Below are experts of layer 4 (counted from 0) of a mixture-of-experts language model. Rows are named router (the router's row for the expert), gate (a neuron's input weights, with its number), up (a neuron's input weights, with its number), down (a neuron's output weights, with its number) and show model dimensions 0-127. Each number is 128 + 24 x the weight over its row's rms, rounded and kept within 0 to 255. Numbers have three digits each.
Before each expert's rows: a language model's description of what the expert responds to. This comes from a sample of Wikipedia text that the model never trained on.

# expert 0
Digit chunks in coordinates, years and table numbers, such as 00, 50, 17, plus word-initial pieces like co, com, pre.
router:070154140117134138118157101130096127118109136166108123100094118127116149160106122109165127116135131125114067076124088158103159123146103096158137096117116090086093117131144142121116126074107118109131102102101086128112148140163152134124159113134154140125133112149125147124157124131137144135136092149159128110164172163121175114118108120154127171186152160158131138108104149096152144122102
gate1:179084142138110143156141169148099119139113106154160127179115113142128177159166097148112155116174073135162122144145133093138148149132115134138146109098177138113150129114113134097116094154151164100087095122095127095176103159124092135128156105141155118088131135147115148124133140131094166116148125121100139099127137126132094158149145140118106144104125111120147083120152133140135082113154
up1:150106136079156171090103171124120156081096155107153131126153112127173131152158134137095149127149071175173095131146179128123171132111114137163143097090142137095149133111161127104140100135143129098079097128125083103130096152143117104108122134127097110144164088143136133143136148078127116143137134141110122094136143136089113137145139126131122137159118092103138108115112144138141094117128
down1:134129166102163162155130145117169079138135114142132114141121074112121168120122138116146125149138089105124146144114118130146147120110130119105067112104122092129092128125114093092107134116138134127120154118126140109130105092095145126138115124133167103099172077163155143141198150138154110107122155128133143118131137124130144164147065112109112156123103147126072110133145136171168175125150
gate2:115137126130088124135133158124126161172128129107126136121128103148183086156098133128113116119131113155117127114144124135122154128086156160103187117096106133133128098134070149162144135125132130130132085131097139150116156186151087169090129104130190143140159119085141109153099132138140123128142149119171138143089130130186131129151142096166135136102141138074096086126120139136139129142122
up2:131125118153092131117150158135135134133136121114114144112165167122125147147101129078107184135138064137116141132108161135081131109107153164119187139094127117111141096107117124147155106135150136103118121102110103162110140099107125151126122102141183137125104101087142149162127130148119180090091126123136098139122128150108084153146114154162127141113155189119129114134155117119152092177148
down2:164144107106123128126132121096133155124155136141146155131113146131145065127117124107143129096092099139132120132152133128123101116145151132154158124145140156085128141164147136125138116182122128159137124121105124087149093117169145092183085138091112135123109149144163163094172130159081124070136141162124162146148088120106126172177128158129147140177100112159144162128106124149130129137127
gate3:146145130150149143145148141127122198117148111115120123146185105107110156137163125162152133103124104120146136160157101147132180098159113141169136119133096144145168127120144132081129117142138146139134121138143109134161140113095139170091104112133096117090152164128143158119111133131138144151124176121116129104148093098126104155152122137123107085148147110105134060144122113171104129062150
up3:136112147134140103092144178131122195131080111145109156132153067107127171163121171092130141138114103108115145113128104118168170138169126152145122137131120133132122105110159101076133106152162148106120089111131120133117142140104134189133097133170103145094128134114147129112116126145127151134118134129108150096137123130132130112150081125114107095171181114120146080135101118135084131145135
down3:097133123148093146139108128139104160136116121106109100162104144094155103126122114120167190130133092122117175124157123161131130133157117118102106119097109115130082160104095119152100059127108078160128091132147130111113147133108143118125078159097113127107119116167118154095144119101148110085175158157111116125152133127087125112156147104117095112117128106109156115173114122143144102105112
gate4:098105146110135151133116172148113146179097105109129132119129094113136131166133140090130133101139084142147151143145180146116125149119093153103152174105120134119111107141111166130126136141165168107103116122167102117151096179156119108111129123148139145164106136163096126130101099165166146138135190142137142103094143141133135101121148074104076157119107140119126112150098119083130142132106
up4:099146129105106148115119143162146135140129156121114161101199142100110191150108133097127150133114137121146143150101105100085158161144112130161116164136164128129120131138122144127137124132113143126097117118142136105148071179137134112079101134142139187107097119156123135135107103139158172140135154154140137117110139121092112102102157146111081071150118128141129139136115090100185126131125
down4:135117103104120083126157129121101116163160136183117166089147105141124117146110131133163159160148144125125127142129151090106127143110147166151156106141142154098132158200123139106139129098092122129118126125111131106125140078093158117130162113091124122128133082095156180099109110180080116104134105119152124147106115116129120157118117166149146123148075136130134121102144156152125139108085
gate5:087122136098126129125171113093077174161162133127107081187149141106139113107118132134131086077121143149101162148120093146120166088148132111131153100126116116123102123100096135138113114137143125104084134170143139126124131163098139151121106086114131141133139141134159166152125145095129126135149177103143123130138097125155103157181130129116131092125170138099139077154136099129123156116154
up5:115085111124137133136131137115129157140138137151109118138124174105144155097126113115141120110103114120106158118090113148150107139146110120161172097128163106147152086074124165116123099144183150127131073117107140132103137140091130153155105114125108092143131143146161160170172154084119119161126073137131111127129106117125071136164133114097130107137158127155099084167171103117142145128133
down5:145125120089121126175173107118129120129101129181146120091094105145102134137163177156149174062095123095088153138109096166108132156114150130106129139095125128103098151139099109133157082117098096176138136131120123150091158139132129144167118126145162157141132138118121075123150119135108117116152100124113170078136119132139144110137107134111102117133099169124167141124111136134129124163120

# expert 2
Word fragments continuing a word, such as gun, ical, out, ure, and single capital letters in model codes like GT-R.
router:073150147125097109118148124168093110120131157136152112143173130170164123119163093134134115086143138182124114148107128109155144146107148158080111134112108132104133148138100163121100121082113138120145143116142131123151119127145110117161122165151129194160168112111147111084141153119128113139093128145098162155082155106154116126112127140172138131134159143128165112138113111132131106106067
gate1:094114137107120147134161098129104114162192138100118115102142127112157136136098106147122135139129144142108104121062089078140162132104122097106117109103107125135097068127079120111163154124134166117158089129159122120118141145090124140103106101125186111168061119103105140130113156124107114141158153112152138127108155146154126157112158120149130148116147146128124115153123129138149116148087
up1:154124162129135141153104127133167129140075151108093119121113150105130158145147144186138138153147098130165119127118172114114126147110125142143143072099168155151116096109116132106081126157156149140133094145124151140149099091083115096114176139129169119144099144144132170165115144127122167137151122129149098141086135137183132112128163119160101155131149156118104100140089145144142138155119
down1:130137140089122137123140093118111108149132158174120133121140131168136137126101131104133153113104106171092118131146125113140133139163132123133137122106147115138144126121113131074155102099117137108115132113100089153111112128221120092099116136092159146150155142105157093112090185136101176138125109143140071125133144162161167138123149117145099119136163091081150122169095130118136119138128
gate2:153089149130182153155122161158122144142121089137134142134056089093142110133121135147107102117158125127114139147097087153108141136176140082116135087147123092120109154141148103146185148135104134079132150139143082146116120141117119148117118120139115113141131127124158124144103119114150167148137111115175156128112110138097092160129082138181113132085126106089136102146123113124157125113157
up2:133086130078149177139154135120116151076086098135124178129065096126122112137091136176148129103132118166119137127139081101096146114171192130128098133153117115115113134115125101129171132145137130097130134131135101123120138106116133129132102138136122145133142141092169147127110143129155156114131095131168136127094086109113120165127083169171136131134144137096148102154121108163130118143160
down2:137100121136129178118149119147130103141129129129134108135126164135163124122142129131121103062124156094142157165137109121159147122083064133109119125121164136129106106123150121108136100123091104142198128129140145112161132057163142138154126134110139135123109118150174115110136147150132135097105092139128154082148073139127164165101109162112145117128127116138151131148115128184161139150098
gate3:121155121134136105109166137114082125128154150126156139139151104096142135107117148102130169164166108117177112101078103141098087122120128133097135098116112152148120148150148159115141138129112142146108148106089120138132175123068099098081120129160161119157082175114125121123107131107152120144117084136180100164133116098131107104113136093132104125147082118091119114146131103135112122085137
up3:165145121118142129135170129117140109134150140147133103150146111139108123092133113148104150156162134130153086132091106129126094160149155132077107112132117108121120158168147131106115152136102145109103178095070086120152182113092127126134101151192171115142074163099148134117105126107124131131130116177138089166154142109118117100097116115113093104145105138136121111132136124145131125078130
down3:146107134159140169134127115110105154136115080156104123158114132135115137141138161130114143135152093149119158183096167104112123134165118133166097101138160060150147078118168117118177109134139122117139158095124140143148077100112147127134175131134161136130093150161113132115168146125132071137128079135096127122127113111158164120121154121117150128145122144114163161126128127145122099171126
gate4:119103102128163074099177111145167098176141144123068114124141154125144117101125100102107084157165124149099110123107094153087128125128107135130139122135094115134132109107119123134150161124116147091066129141145131091132134142129157170077116145097095135152112115130107139124118120144188147161140141104164117174124123114155131150161155119116139115092099128157120132164101151130135117121154
up4:108100137117161109138151141127158117194148113139119115125138160123132144142106091130074154151130146187108153120146120127108140153147149131141114118141080100121117114122070140106168183120116122133124144167151073079126121162126169136090092132113089129128103103109142160127099159149129145138123135084190123128114111111142171126139135110114134126144109132150141091144121107164121112107150
down4:116167159080140127127153124129170096132137085138133151107156155116090125122170084112138126103132166103176158119128108116069072118110134139164105097144103119172122117100113141129129139134102135082140089130107159146110122095097131147104125099110140119150104108118133118112150136119148109127076146133103101117189124101092117128120122116107119139125098104110121147084097113082125108147116
gate5:110165120083181127114109117135087139118113116095146145131099108111127114125081136100114104179175102103125137103155119097167120138151111103156124135155156135173113131105090128149126139137107110121138143149099135152106145113110173141099144098078126102134165144131118129169102117123120098127166115116130129079103107186134158135147153125131138154134096127144141117157123090084109088096157
up5:138130096104173144084156153136167124138125128155137153085112113075150127124118103111128114152153137113118157094153154127185155148137149160131151152126138110123116139076119142115135104137133176121139094118132112144080143118105130171096117116105105106105160139161140146129119149091145090070122105122150133074102100134170137102166122114113094111146091132129122125138130111097115115127182
down5:136112139138114124116099140129148166127110094119079162126082123094119128134126148145145122210150128104145119093131143145154152121149096162122125131137148137149120126122142086131163149150136096106116151137129126111111102189107098141102129105139150115114128144066111125136126074170159187101147160199129120092129168118103131123154104150131146142110103136118106109127146142136133158134120

# expert 13
Standalone numbers in tables, scores and dates, such as 11, 4 September, 1; also stray word pieces.
router:094098104156121125144136080144124152125145105136166115155101131188146138138142128103107124124155134086119080129117129113115142144145133098122092151124114102124114102162158087120136104141090172139146137154150171121119086128176078092113144118078114127093140094167107167109135166113111125171086105114154117160143126125157135121118110119126135165140162155159110157114150103142146134123135
gate1:168118125131135124094118162141154100150147168141120147116126086116153169153095160144164142121167113106100131152128157153116138138136163131134108126167173151130149116143163112152179122158110112110090160095117121098156155179149142119109101122168141103131152113117111127103090124083154110126130161122084096142099129159183151138125116127154087135134093112124141097096119126109152117140097
up1:158152100143163118105153170091143139099162164110118140133133117110122131140113119143133114192150128104105126117124131166118158108120157122174148085189144165159154092135175119156111086136094121127106139136161093095112096141140127109128105151153111131130161138140127101133119116085154100159086134168124102166118114141138151119123123113133110126131097133135078132082128155158142152165130
down1:166172143159128165119129140131130103136093092116128114125081142161086154087130127135147126117136123136135141158101110072115097162154108118125124123115186119111130154136112104096150148145098081136131126134167093105153144120149124105097102119163154133151133108128113073144138104124191080147142076119135092111135110177130153120118158128120094111143110107133152157134156109137147132140149
gate2:109110155128143149167128145171154118105165146106141155136103107092124131112130123054122105119128126142103130138097082155143117127096159092107133124150123134129110084104104125134103112145099131090115130096132139089173129159111131144119141154144142153079097150129105168091136106159095124142117113134159121114131109101121138192133099152109129094100174136134148102126151117138116061112138
up2:128129129143115165142097123173138124118112147113116176130095138114148137120106109073144114120105107123106107157127116187118121124090161095111132131128121121163115099120120130156101071131106142071108122070130157089179120096135144114137133131145169147099096124121095160107115118142107111089120144129103114084126121102118123165136127161124122130072163135131150140120163148108087085124131
down2:138095135131085122168125118141136117129104097143139146122126184135089114111119116103126083110118125108157116139123125104147108143109123139138152175182113112125164117118129107130147105131158111139146122118131146094129134140190079110144146093104137148109105106135105125135139106132062108157106132133145175111154163080162131128123098162131123117147127073156091132079103114118112086119082
gate3:149167094132147158131113150101154147155099182088119144130174106119151149174134107108103120134110122131117125108161124132111153129120131165131144085153142165155106102114121140124115137136142097122110108177142101078161131108119148118145128130186116113124144127145151130151097068115173129140102150137122074064104128128154121107137148104142133117136137110146140116162130090154096081124145
up3:154116169084149129133101124095090156157148141164113144146141125123151169133095126103154119132142117131110191120153163164150096137115101153137150150060145119148145151091157144117098103107134119111105146134114101133118090150110175142143140160110137132172119183096162123151108147129091112138145130121128133121095119163136127129134147093141097145131097119111151140143175151135097091108154
down3:099119120127096129144132087099121146134125142109164155127102108159135122126097134157132126093121148152126090154069139136170108108168178109153117101127148112138094142182090107152094110145114102085075111124102116152101162117139099118143133140159158101138122165093117118129125156116105146083147131086111108147097140156119143127099095125108164126121089084123088140145131130137109153108129
gate4:106113120138114128088148153140127140154139097141112099146128126149106153117111115088138163127109116057072149117148074106172091117131110165093135116154119180124082132118141127125098137154104140122136159106101181136131133133111166164120098139137152168159138115129156131126106130116101093112115083078119142109124126162183133128128133104130144131098156138092116124104104136163149146132139
up4:114098126146114155111143171129167165096122111160107157153112145164102165136094141130158147136094079131097130106143117112112102132094095152091132162153098111131106097134139114158104138151127127092153145105124152174078127091155130127126104117168116134127151111147119110135123162104097104092108103105138132107156103201115116101097128138117138122164123123120119153110155099139164089150115
down4:095116139120113183069116148149141132134136148153126129112178150163137093136136107135094140111122139123121102138167111105120148118136114178161150136124164143120130159089152125112194123092164092157132102123160131115149146152136161106136101132175178146143074118103130093093125120136139121105081147158112127113111157137146123147140166133137136144096127150103148115111112096112147137102089
gate5:135115150133161117126107157105144162164121113126097122149140133099139094113118099141110175106155070135116111096116115160135137129164142148113160142096131124104114122102142143104161135141138115131134114155131136167108166152123157106049116092174106100119117180100109151124099138145168147142160134090148089138125095133101096092112099147169111126101136144123139079122120138135095113102130
up5:129116134162140167138110185119131153147127137149138113145135137131156093130113100111097159093110084157125075100127127150102155156154163140120149117067127125111132119119130130122167121130131079124128121146128147191125169132154102111059084084148112099127121170128144149115109130137134174130139128126124150123143087142102076072125101166136108099118131135141120120132108137119114147124116
down5:105165105090130106136099119140125149090121140147154096086142159133117101125160143103116126139141116090116147091138139123123174137087149114156077122130152149170150112131128135119098126113099138178135150124141100162135115095167083123118109110119117148066073095119131105126132097125160111208104132117094141122170138122107131132138138140136137113102109138108152142124082141142151117130092